{"d_expert": 112, "moe_layers": [0, 1, 2, 3, 4, 5, 6, 7, 8], "normalize_top_k": true, "balance_loss": 0.000194, "init_std_router": 0.00748, "attn_scale": 0.177, "init_std_up": 0.0421, "lr": 0.00607, "beta1": 0.95, "schedule": "wsd", "decay_shape": "linear"}
Below are experts of layer 3 (counted from 0) of a mixture-of-experts language model. Rows are named router (the router's row for the expert), gate (a neuron's input weights, with its number), up (a neuron's input weights, with its number) and show model dimensions 0-159. Each number is 50 + 12 x the weight over its row's rms, rounded and kept within 0 to 99.
After each expert's rows: "gets" lists some tokens that make up at least twice as much of what it gets as of all text; "comes after" lists some tokens at least twice as common just before its tokens as in all text. This comes from a sample of Wikipedia text that the model never trained on. Tokens count by the router's weight.

# expert 21
router:56 55 56 42 38 42 61 20 46 53 62 57 46 39 64 48 35 68 51 37 70 36 52 45 34 36 34 41 34 50 55 63 64 45 40 65 55 42 45 55 27 55 44 55 72 45 55 43 57 69 72 49 49 26 40 35 35 62 60 46 45 56 47 56 71 33 53 65 47 64 69 33 56 44 41 45 40 44 74 44 33 58 54 52 45 58 51 52 41 27 53 33 70 37 60 74 48 63 48 56 47 58 64 35 34 56 49 52 51 45 56 54 67 46 44 31 45 37 43 55 48 40 29 65 70 48 50 20 54 33 46 58 65 31 56 46 62 39 46 49 17 41 43 49 63 37 53 58 64 45 55 70 27 37 36 52 46 66 52 39
gate1:52 28 43 40 57 67 50 51 31 41 63 63 57 59 48 35 38 46 45 58 38 59 40 68 26 53 40 53 41 47 51 53 44 31 35 47 58 49 57 58 35 52 34 40 44 46 51 51 50 47 45 37 31 29 55 69 55 38 58 50 57 51 72 56 57 67 78 40 44 32 65 37 53 44 35 32 25 46 66 36 56 57 43 27 61 55 51 40 56 57 63 71 32 53 57 39 44 59 48 49 47 39 63 59 36 50 51 48 55 49 42 34 57 32 39 52 40 29 51 61 45 56 66 74 26 49 36 21 47 44 43 63 70 61 60 45 44 23 40 51 77 39 39 57 50 44 36 24 54 59 39 50 39 62 66 32 54 52 63 56
up1:64 62 42 46 45 53 59 56 76 63 39 37 53 20 54 56 49 74 59 51 63 36 59 31 69 57 39 44 74 55 67 38 52 58 69 48 34 30 34 41 47 50 68 54 65 54 53 34 32 44 47 49 64 53 37 30 50 72 35 64 44 40 21 52 52 42 41 48 52 66 47 45 35 47 66 55 97 64 58 62 32 47 36 73 52 47 31 51 43 53 65 51 64 52 55 62 43 53 35 50 54 44 33 49 45 63 53 51 43 66 60 51 47 67 61 50 54 49 55 39 42 55 34 43 54 54 59 60 33 51 46 26 41 51 41 58 61 69 56 41 47 41 39 46 53 42 60 66 33 49 53 32 59 41 41 54 31 66 45 51
gets: "and ", "that ", ", ", "he ", "which ", "He "
comes after: ", ", ". ", "that ", "where ", "However", "), "

# expert 23
router:52 37 45 60 46 35 51 36 67 54 38 60 48 47 51 52 40 37 52 69 58 47 57 33 23 62 31 39 46 39 48 56 48 43 43 53 43 45 52 41 20 62 61 67 43 55 30 53 39 39 52 63 66 42 45 43 55 59 61 68 68 67 34 59 86 38 54 52 29 49 65 49 55 42 44 50 17 49 57 73 52 43 61 54 46 72 64 48 43 37 49 40 63 43 65 56 55 39 47 74 51 55 63 38 54 41 31 25 53 06 48 50 61 58 54 41 23 62 36 66 40 52 45 49 50 48 37 32 45 41 53 47 46 45 61 52 62 49 44 33 50 40 53 21 51 43 41 56 46 50 49 48 42 49 45 49 64 46 28 50
gate1:60 41 56 63 49 41 39 54 76 45 69 66 35 50 57 61 52 49 65 53 38 53 63 67 67 45 52 55 32 22 42 32 44 42 56 61 79 37 37 42 42 65 35 62 46 53 59 30 60 41 42 54 31 38 64 43 53 57 53 43 50 54 46 52 60 53 67 49 41 48 35 44 39 27 21 62 37 75 49 37 68 57 47 54 36 47 49 53 51 56 67 54 47 40 43 52 55 51 54 38 51 49 43 34 36 45 59 56 39 38 54 45 42 45 71 40 35 44 60 57 41 57 36 45 48 26 48 30 66 51 27 59 51 16 67 60 54 37 55 46 60 47 43 40 70 27 53 68 59 40 46 48 86 35 49 60 45 42 38 56
up1:36 49 51 23 65 56 45 46 25 39 33 35 82 46 48 40 37 55 24 56 66 59 35 50 43 61 70 53 51 48 63 74 29 66 52 47 28 46 57 46 55 46 65 38 50 54 35 67 34 57 58 45 71 65 40 40 55 44 55 66 53 54 40 55 42 57 38 56 39 62 59 72 60 56 75 35 53 24 43 70 47 43 45 50 50 43 70 53 58 55 28 49 53 47 38 43 74 40 24 53 47 41 47 47 67 51 48 50 35 48 44 50 62 58 40 61 66 46 52 51 55 48 51 66 50 75 50 65 41 47 66 33 34 66 57 33 41 40 41 56 54 43 47 64 38 58 44 25 34 60 52 68 32 52 45 58 52 62 56 53
gets: "\n", "\n  ", "|", "′", "\n\n", "by"
comes after: "|", ")", ".", ";", "information", "=="

# expert 12
router:40 55 43 52 52 35 77 52 47 55 33 87 60 52 37 44 45 58 47 46 47 38 55 55 61 49 53 46 49 40 23 64 63 61 66 49 48 43 61 45 42 41 45 57 52 31 77 40 58 61 50 49 79 44 41 43 67 47 81 73 78 62 14 47 75 50 49 62 36 59 35 48 49 29 19 53 51 52 45 57 61 49 58 61 49 63 44 50 51 48 53 44 59 42 59 42 43 74 47 57 47 50 41 34 72 35 36 49 65 46 49 56 54 55 46 47 21 47 49 58 54 49 45 59 69 41 63 45 58 49 52 83 52 33 55 53 54 46 37 50 47 40 45 52 65 41 27 44 65 51 59 51 48 46 49 52 69 53 56 41
gate1:65 53 31 48 46 65 60 58 30 60 18 57 52 57 62 36 66 36 51 50 51 41 51 50 27 54 57 40 46 57 33 57 50 63 47 73 57 44 69 42 53 56 44 30 42 40 51 38 32 61 47 53 76 41 46 34 42 48 51 62 69 27 23 48 73 50 47 56 52 56 34 67 66 48 65 30 52 65 34 49 62 56 41 58 53 59 38 65 54 66 58 67 53 46 55 71 52 49 58 35 39 42 44 58 55 50 48 47 46 41 41 48 33 47 47 47 41 63 71 51 43 30 51 74 78 59 43 41 54 66 47 48 62 49 36 26 44 43 41 42 41 55 49 43 59 64 49 47 37 13 25 33 64 55 52 64 57 38 45 62
up1:70 46 41 34 42 54 45 75 43 46 38 57 50 41 72 35 48 46 42 47 66 40 37 46 28 32 82 29 35 56 38 43 46 62 41 56 49 41 42 53 62 50 43 54 32 40 63 34 48 72 42 35 35 47 62 35 61 52 40 42 67 13 46 54 74 47 42 53 65 64 67 43 49 51 57 48 46 72 36 50 67 47 36 58 43 57 50 66 47 64 74 64 33 25 57 46 41 50 58 44 39 47 51 55 67 35 62 57 39 46 35 57 34 46 39 49 55 53 58 38 50 39 46 72 75 58 36 46 43 34 67 41 58 64 56 43 33 53 39 55 48 53 47 40 34 50 56 53 38 45 35 45 47 38 49 66 60 46 43 79
gets: " ", "\n", "0 ", "1 ", "2 ", "3 "
comes after: "| ", "|", ".", "–", ":", "+"

# expert 33
router:53 60 42 40 36 32 77 36 43 63 54 69 53 42 45 43 47 61 42 61 56 44 66 48 51 69 33 42 32 52 33 63 50 37 65 57 64 62 52 52 34 53 65 57 47 43 67 45 50 63 43 54 52 49 42 29 53 58 51 59 61 41 33 47 87 57 30 41 33 42 80 44 60 30 36 38 37 57 47 48 48 47 62 71 39 60 74 51 44 37 72 43 55 32 74 52 45 38 54 45 41 55 59 50 51 58 53 50 73 48 46 66 39 60 33 45 34 55 48 54 34 57 43 57 70 65 60 44 51 44 51 56 51 38 37 50 39 43 24 45 42 29 62 35 69 62 40 50 32 63 63 64 59 28 59 37 50 40 34 46
gate1:41 52 27 51 50 69 57 52 39 52 52 67 59 41 69 41 31 46 48 52 63 45 78 36 49 47 54 40 53 65 44 32 60 49 55 64 47 35 18 57 61 80 70 48 70 40 46 38 52 49 49 41 34 51 39 36 42 70 54 41 37 37 60 46 63 56 45 67 67 54 57 65 29 49 77 33 47 60 59 44 53 51 51 38 60 62 62 52 35 66 59 43 39 68 39 64 51 50 47 55 41 49 60 57 52 52 67 74 63 48 49 35 50 69 63 59 47 57 43 58 62 37 61 53 59 28 59 47 46 62 56 54 59 52 50 40 57 35 35 61 36 60 55 53 61 47 51 69 44 32 55 80 44 52 61 44 58 53 35 09
up1:51 56 51 45 51 56 51 61 39 32 38 55 46 45 60 61 43 48 43 53 54 49 50 44 58 51 37 55 48 42 45 32 78 63 31 45 38 39 18 48 58 65 78 62 52 40 42 43 49 64 40 50 33 54 29 46 61 49 46 40 37 57 42 39 56 52 53 46 59 37 68 60 44 60 82 45 35 66 65 42 65 37 56 54 40 40 53 50 51 40 57 47 59 71 37 46 69 63 37 56 46 50 46 75 50 35 65 75 58 41 72 43 61 52 51 66 30 50 36 53 55 42 31 43 52 41 58 52 42 60 39 65 52 60 45 23 60 23 33 55 24 61 53 68 60 63 54 60 52 38 48 74 44 39 49 46 66 39 35 22
gets: ") ", "\" ", ")", "1 ", "2 ", "0 "
comes after: "201", "200", "202", "199", "198", "-"

# expert 13
router:38 57 39 38 57 35 46 23 58 72 32 61 32 48 71 26 41 44 40 54 52 60 66 63 45 48 40 35 40 49 49 64 54 58 56 61 60 58 50 33 45 31 56 42 58 56 57 50 49 45 62 48 85 63 48 43 44 55 62 59 63 54 41 57 81 40 51 41 42 59 51 40 50 42 23 61 43 25 73 57 47 52 47 52 45 56 37 57 29 52 65 51 48 43 39 46 37 41 52 52 36 72 57 52 51 74 26 61 58 23 43 59 68 57 49 24 38 53 43 64 48 54 27 57 49 41 67 50 45 45 58 64 50 52 58 60 59 35 40 24 56 32 40 37 60 44 41 59 38 47 52 68 25 45 55 47 47 51 54 35
gate1:40 55 43 40 54 65 63 28 42 27 58 65 50 47 60 61 47 49 63 47 37 45 54 55 65 45 44 48 71 50 48 55 44 32 54 53 34 39 39 30 48 61 58 40 37 40 51 45 26 25 59 50 30 66 59 30 41 67 56 41 51 50 40 50 41 52 42 55 44 42 56 28 31 65 65 33 46 37 59 46 28 34 49 24 39 43 38 36 36 44 47 49 40 49 68 73 43 48 47 51 72 85 49 65 42 36 54 45 21 43 76 41 64 52 48 54 45 64 44 48 45 50 39 70 48 60 53 55 45 67 53 42 50 42 57 56 50 45 24 14 55 53 43 55 47 62 39 55 60 26 51 48 53 36 55 58 61 53 70 50
up1:59 54 47 36 54 67 39 42 58 44 49 44 52 37 45 61 28 57 48 61 30 57 51 63 43 43 53 29 59 60 45 61 49 17 54 80 61 41 50 28 15 39 54 40 60 44 50 52 28 26 59 34 34 64 60 26 22 64 66 56 46 37 48 47 46 53 40 40 36 39 60 43 46 65 45 37 49 53 43 50 50 60 27 46 51 28 48 31 53 49 58 53 58 55 67 53 42 48 73 54 67 64 52 70 46 43 44 37 50 46 38 34 58 53 63 41 45 47 71 53 63 37 40 53 67 53 40 54 42 64 56 40 33 36 49 49 40 43 31 33 57 37 50 31 57 59 51 45 56 39 58 75 44 37 53 37 59 44 60 68
gets: ".", "|", "==", "–", ",", ")"
comes after: "\n\n", " ", "1", "2", "0", "3"

# expert 16
router:35 33 48 44 57 56 56 44 28 59 67 67 55 62 62 44 33 60 59 62 43 44 67 39 41 54 37 27 46 44 50 75 44 37 56 75 49 41 60 42 31 44 69 64 51 63 50 54 62 66 49 56 45 57 39 42 41 65 50 54 71 48 43 45 60 65 66 55 33 59 61 50 49 56 44 56 52 51 53 62 62 57 53 59 48 60 37 45 49 45 67 48 65 41 58 35 34 54 35 73 61 80 71 62 49 35 40 52 82 25 44 54 75 50 42 59 42 73 28 39 39 59 33 63 62 60 67 44 45 57 55 63 50 56 41 54 36 39 63 47 39 39 66 19 54 44 29 48 56 50 39 65 40 51 47 50 49 51 52 31
gate1:44 59 41 30 61 62 38 41 41 38 69 38 50 40 62 53 52 57 45 53 18 63 48 33 25 67 50 38 44 55 40 56 46 44 62 42 43 53 59 31 60 28 69 57 52 42 76 45 34 49 50 42 40 55 76 40 41 57 50 39 44 49 64 53 61 75 50 41 46 69 59 34 77 21 63 50 23 52 38 53 68 28 42 62 58 34 33 40 51 54 71 26 44 46 64 50 46 38 57 25 44 64 45 40 50 45 42 42 54 45 57 44 53 58 58 75 33 53 45 66 46 64 30 55 61 42 44 65 44 43 37 60 29 53 44 34 40 54 55 42 38 44 38 55 52 62 42 48 36 42 50 49 52 62 64 49 39 37 47 56
up1:29 53 28 44 63 67 52 57 60 39 57 49 65 47 68 67 42 61 47 41 40 49 43 22 55 54 49 27 44 42 70 54 35 50 67 29 44 43 39 60 37 42 51 52 60 36 69 33 19 45 34 46 39 51 51 46 63 49 52 33 35 43 71 41 71 64 53 49 27 51 38 34 57 49 50 59 31 36 38 62 64 35 34 65 63 52 48 52 42 42 67 27 52 50 56 68 51 35 60 72 54 48 76 43 60 35 46 45 50 48 38 55 47 74 45 59 38 60 40 56 39 82 60 45 60 59 70 45 51 53 48 57 43 48 44 40 32 36 44 56 54 42 50 58 70 69 57 51 43 44 62 68 47 47 40 65 55 33 50 53
gets: "\"", "201", "200", "202", "199", "198"
comes after: "(", ", ", "in ", "–", "In ", "January "

# expert 27
router:36 62 51 47 41 42 46 54 40 65 45 61 46 48 45 41 36 53 35 69 66 28 61 53 52 75 44 47 35 33 32 73 74 57 54 68 46 48 66 41 42 51 47 58 63 52 65 59 60 49 56 56 46 49 54 35 50 46 60 55 60 43 52 60 73 43 23 51 33 72 51 41 54 49 42 31 45 49 55 43 60 43 47 39 48 51 44 63 26 41 46 28 53 38 65 48 57 43 46 59 58 46 44 46 67 66 45 48 75 44 46 57 31 78 38 44 43 55 36 52 56 46 35 54 75 52 39 36 33 51 73 49 36 33 55 29 38 38 63 28 39 51 32 33 56 51 27 45 45 52 49 72 38 48 29 65 74 61 42 37
gate0:51 42 49 52 57 58 27 44 53 48 58 57 40 59 30 41 56 70 36 64 48 47 70 36 51 57 54 21 42 53 39 33 66 69 37 54 29 29 41 33 53 41 49 72 51 46 51 43 40 46 53 48 37 62 57 44 29 47 66 61 37 22 40 60 64 49 50 41 57 50 36 36 64 31 90 37 64 38 48 44 44 32 50 44 41 53 32 56 47 40 62 54 51 48 82 61 64 49 60 68 62 62 52 17 34 49 70 50 44 47 68 55 39 60 61 44 49 37 60 48 59 55 42 41 29 66 50 68 48 52 46 54 60 38 47 65 44 39 35 65 59 73 47 44 41 55 50 42 69 63 48 42 53 46 45 44 53 66 45 47
up0:60 50 60 48 69 55 70 46 62 39 49 58 59 56 41 72 68 25 44 47 67 67 40 60 57 61 49 61 57 46 57 41 46 45 67 59 59 52 59 48 60 63 49 27 30 70 62 41 52 67 63 57 66 57 50 51 33 45 50 50 73 63 45 57 62 44 54 71 38 63 47 36 36 67 35 64 36 50 31 46 47 51 50 62 71 42 50 43 47 62 40 39 55 56 48 52 44 38 75 46 25 51 55 69 70 44 39 54 28 48 29 36 50 51 53 60 59 38 47 69 26 63 61 41 52 45 59 24 54 47 45 36 45 60 39 57 63 70 50 50 45 36 34 75 67 26 49 55 52 55 53 78 52 59 43 63 53 37 40 64
gets: "two ", "th ", "first ", "one ", "other ", "three "
comes after: "the ", "of ", "a ", "on ", "and ", "The "

# expert 5
router:54 52 46 52 39 49 45 37 56 79 33 65 36 43 46 42 33 47 35 74 60 42 51 50 48 61 44 56 45 51 27 41 65 45 43 46 35 37 66 30 49 45 59 52 55 40 46 39 44 54 53 66 49 56 53 50 53 60 49 73 54 47 28 60 68 53 24 59 56 50 65 47 45 55 35 45 47 28 66 65 54 62 46 60 50 66 36 50 49 48 48 34 57 46 75 53 47 27 39 50 39 70 57 58 33 46 50 36 53 38 39 58 35 53 45 30 49 41 17 46 59 58 55 59 56 49 56 17 47 56 50 79 52 30 56 50 53 42 33 58 20 31 51 51 54 31 42 45 54 66 35 54 43 38 53 36 45 82 28 52
gate7:48 47 61 41 58 46 51 21 67 45 46 54 34 55 69 57 54 47 72 43 53 34 64 45 33 48 45 53 36 50 55 33 48 69 39 38 56 32 67 53 56 30 50 63 60 48 44 62 52 66 59 46 34 62 58 57 51 54 58 45 64 47 28 41 48 59 49 20 46 55 29 56 67 35 59 40 43 57 66 56 48 47 19 54 56 42 64 65 55 75 18 60 59 38 39 52 50 47 46 60 39 54 46 64 56 72 46 57 41 54 43 79 39 58 31 71 48 49 40 31 54 57 42 53 55 30 60 56 29 52 56 30 45 38 38 47 35 73 52 49 53 49 44 41 40 34 48 57 35 72 53 42 76 38 65 47 49 62 41 59
up7:27 40 65 55 52 42 31 58 38 35 42 44 60 49 47 57 45 52 62 60 56 48 17 53 57 58 56 58 43 39 41 49 61 49 36 42 59 49 43 35 39 66 50 36 73 54 38 41 35 56 26 28 41 15 51 43 30 49 55 66 38 44 62 56 21 51 51 72 42 43 59 41 46 36 54 50 59 49 62 42 41 48 66 46 40 72 56 44 53 23 57 48 27 53 60 25 58 57 53 53 58 43 56 48 43 42 47 42 62 43 51 32 51 34 86 25 49 56 52 53 51 38 49 55 39 42 31 51 70 62 72 53 37 59 41 31 52 30 33 53 58 41 44 47 53 58 63 49 58 50 52 52 30 59 63 36 55 34 61 56
gets: "| ", "; ", "—; ", "/ ", "{", "fi"
comes after: " ", "0 ", ") ", "\n", "1 ", "2 "

# expert 39
router:38 31 41 47 47 51 51 38 43 44 54 63 37 46 35 31 46 45 40 44 53 53 66 53 27 71 38 63 29 43 41 43 76 35 39 49 39 36 45 25 34 27 49 58 55 62 71 37 54 44 63 54 53 60 36 42 51 62 68 61 65 61 28 42 57 56 41 56 37 57 54 49 57 50 50 52 17 60 75 76 48 53 53 52 46 63 57 55 40 44 59 35 52 18 42 49 72 49 45 50 53 40 45 57 44 64 38 31 71 53 28 51 39 64 41 39 55 49 44 52 52 62 56 61 76 40 39 54 60 62 50 54 62 51 58 51 58 39 44 58 37 38 44 24 61 44 44 56 32 53 46 59 48 37 62 51 56 55 36 17
gate0:43 57 44 51 55 64 54 42 45 55 43 47 65 39 49 56 43 48 49 38 60 56 58 67 69 46 51 86 31 47 43 45 64 56 52 42 57 57 43 57 51 55 66 24 38 51 57 48 46 44 55 46 60 32 60 43 35 50 32 52 48 47 29 30 57 29 44 60 77 52 32 43 51 33 40 50 69 64 30 52 38 35 58 50 43 69 63 29 34 57 48 47 45 45 61 68 29 46 48 46 47 46 86 67 43 57 67 53 53 66 69 31 63 52 35 15 60 63 49 53 41 63 37 52 45 42 56 62 57 53 62 37 58 43 56 43 46 36 47 37 62 53 37 50 80 71 30 47 45 49 55 65 45 28 47 40 36 52 42 46
up0:48 50 42 63 26 72 48 28 57 44 72 50 29 33 43 88 35 45 61 36 59 45 42 40 57 46 48 51 30 58 62 36 60 49 57 60 57 38 39 59 45 48 41 80 40 51 44 47 51 36 53 42 45 33 68 43 54 64 27 40 45 40 46 33 69 54 24 53 63 57 55 38 52 37 35 53 61 42 41 49 41 45 33 08 39 41 56 67 48 63 65 28 65 45 59 42 43 64 60 58 40 74 63 49 45 48 74 33 48 49 52 44 48 61 20 56 47 48 65 38 40 63 39 45 54 57 52 54 51 52 52 40 48 43 56 31 37 50 36 31 63 56 40 41 55 40 51 59 58 50 34 64 47 46 46 50 46 45 45 48
gets: "the ", "a ", "The ", "s ", "his ", "an "
comes after: "of ", "'", "in ", ". ", "to ", "for "

# expert 32
router:36 54 55 45 60 40 53 41 38 70 57 58 26 37 45 40 49 63 29 35 56 43 48 51 56 54 24 40 21 55 29 38 56 54 54 47 52 44 50 55 44 48 64 55 67 43 67 57 53 47 53 73 53 40 44 42 61 44 56 80 68 56 47 35 61 59 55 46 56 65 60 26 55 50 34 37 35 49 48 36 55 49 47 62 52 67 47 55 49 32 57 30 79 49 39 55 54 49 41 72 48 65 57 44 58 57 65 54 49 18 15 55 51 56 46 43 37 42 47 45 63 56 32 87 68 65 51 52 35 58 53 59 45 32 48 60 45 45 52 39 53 38 40 60 51 51 44 44 52 55 40 51 64 23 47 65 34 74 54 46
gate7:61 34 57 33 55 54 39 34 57 58 50 43 34 73 36 67 38 36 32 71 45 38 67 47 50 47 50 54 58 37 61 57 37 65 45 39 46 54 29 44 49 36 52 65 45 61 44 67 56 59 51 75 57 49 56 57 41 58 48 50 38 39 53 29 70 35 69 18 47 51 56 59 70 53 44 63 34 60 50 45 51 48 61 44 49 37 45 52 36 39 66 54 68 42 45 48 56 57 53 62 39 53 51 74 65 61 63 67 40 37 59 59 42 30 43 70 53 58 47 63 44 49 41 38 52 45 56 45 49 33 20 66 52 66 61 36 59 56 46 55 26 55 58 65 59 74 55 39 41 53 51 44 64 23 44 46 76 78 41 51
up7:69 43 43 32 43 44 29 22 44 46 53 60 42 67 38 55 55 39 53 61 53 45 61 34 43 46 69 51 56 48 61 50 51 59 41 43 54 50 60 59 56 42 67 44 60 68 64 56 46 52 52 59 61 62 51 60 48 73 57 39 47 44 54 41 61 41 58 28 70 46 29 45 61 68 44 23 51 51 58 43 66 52 59 27 45 42 41 73 20 43 62 54 65 47 57 51 50 29 59 58 51 43 49 59 69 71 56 66 37 43 67 51 63 65 39 72 60 60 43 62 50 82 45 55 52 42 68 36 38 44 49 43 46 58 45 38 53 36 38 61 35 47 57 50 48 50 54 43 11 62 42 62 72 24 51 64 66 57 57 44
gets: ". ", "\n\n", ".", "\n", "). ", "\". "
comes after: ".", "==", "===", "s", "ed", "No"

# expert 19
router:37 55 35 68 49 35 51 44 48 61 39 77 50 42 57 57 44 50 61 42 43 48 69 56 41 52 46 50 47 61 47 66 51 44 63 59 49 45 74 40 27 42 56 70 51 40 63 43 52 61 55 52 46 47 54 41 50 53 48 70 59 46 46 70 76 53 24 39 50 72 62 49 67 47 49 56 65 39 65 51 46 58 78 45 48 71 45 55 54 29 62 41 79 38 50 33 49 54 52 83 44 53 68 55 57 52 42 49 64 23 36 60 58 58 59 45 28 43 54 51 45 57 55 44 56 60 48 43 66 33 69 69 64 42 29 49 60 53 61 47 26 39 54 41 59 57 54 60 45 67 11 52 60 43 58 68 59 60 39 50
gate0:52 50 49 43 43 28 46 48 45 23 40 41 43 38 57 32 40 39 32 54 55 33 76 57 68 56 62 40 66 59 62 48 35 50 61 62 51 51 35 33 57 46 40 46 61 52 28 50 51 45 57 44 62 35 55 59 31 66 45 67 70 30 48 49 56 54 48 36 42 58 58 46 35 57 51 50 83 51 22 29 43 55 67 38 56 51 46 49 39 60 54 49 48 44 44 44 58 63 40 49 44 55 55 45 91 48 44 57 50 57 41 55 59 50 50 54 39 55 57 35 48 59 28 70 53 50 41 62 54 35 58 87 58 47 66 37 52 40 72 38 40 78 65 62 65 50 57 50 40 60 76 47 59 40 40 39 52 59 44 36
up0:45 42 48 47 53 45 63 46 30 47 32 43 58 17 54 34 49 31 44 31 52 52 71 49 61 45 44 44 62 53 55 61 50 54 57 53 46 55 53 62 49 32 37 47 57 67 49 48 46 75 49 45 49 40 65 42 39 42 39 87 71 43 61 35 52 51 36 45 45 44 61 53 60 64 38 33 62 62 39 24 59 37 61 51 35 38 47 37 47 64 55 41 36 55 62 41 71 37 39 55 52 56 69 43 78 70 48 37 57 60 49 45 48 49 57 56 33 63 58 30 44 61 60 66 41 47 37 35 45 13 56 87 43 55 50 51 52 64 57 53 34 58 49 52 47 46 37 54 46 71 67 42 55 46 37 54 25 43 47 46
gets: "1", "2", "3", "0", "4", "5"
comes after: "| ", ",", "201", ".", "(", "; "

# expert 10
router:38 49 60 42 59 51 53 47 65 54 58 67 37 56 48 54 30 61 41 44 77 33 66 41 62 55 40 50 51 49 29 58 50 45 39 66 67 46 57 43 43 34 55 46 39 47 48 27 43 63 61 70 67 43 47 37 53 45 61 76 67 38 38 59 70 51 32 53 42 51 58 50 54 50 44 70 40 40 48 53 52 34 67 49 25 72 57 42 29 31 49 46 44 24 38 47 54 63 33 49 52 69 57 43 54 49 39 32 63 39 40 51 45 68 56 55 31 38 29 36 53 32 53 60 78 40 64 45 56 61 45 47 42 48 62 38 23 55 43 35 28 39 50 33 57 56 38 43 39 58 54 49 33 34 42 65 54 38 58 25
gate6:48 43 46 78 51 44 42 71 50 61 56 20 59 52 66 66 33 68 47 46 46 60 58 64 32 63 37 57 45 52 38 65 25 38 35 68 60 40 44 49 57 64 57 30 75 62 52 38 43 62 39 32 51 60 57 62 57 63 50 66 69 33 47 32 54 57 63 35 57 63 09 59 58 45 49 52 59 48 49 54 45 62 48 49 76 63 57 53 53 42 41 46 41 37 34 56 57 61 44 58 34 58 58 40 23 48 49 46 23 63 41 50 49 57 48 40 39 38 29 42 31 52 38 49 57 53 41 54 40 57 42 37 34 41 48 63 32 53 48 45 59 25 29 48 38 46 64 62 57 49 48 63 50 60 48 57 49 48 73 43
up6:47 56 47 39 66 49 46 38 60 52 75 34 59 42 57 53 42 68 62 57 16 43 37 40 73 70 37 51 53 51 40 56 52 40 61 58 49 28 51 71 30 44 57 35 69 32 64 66 59 22 60 57 42 66 53 16 55 46 57 67 60 52 59 53 42 28 63 62 53 42 59 69 60 30 56 33 45 41 36 62 55 39 57 43 37 33 47 45 51 42 37 45 36 61 45 48 31 59 56 55 56 66 62 56 66 42 74 43 57 50 54 47 51 57 56 52 49 62 72 50 72 58 45 38 33 39 61 44 47 34 38 65 59 47 42 54 55 49 40 62 27 64 44 46 60 43 78 40 45 39 48 46 67 53 51 33 53 60 52 40
gets: "- ", "\n\n", "| ", "= ", "• ", "=="
comes after: "\n", ".", "\n\n", "=", ")", "|"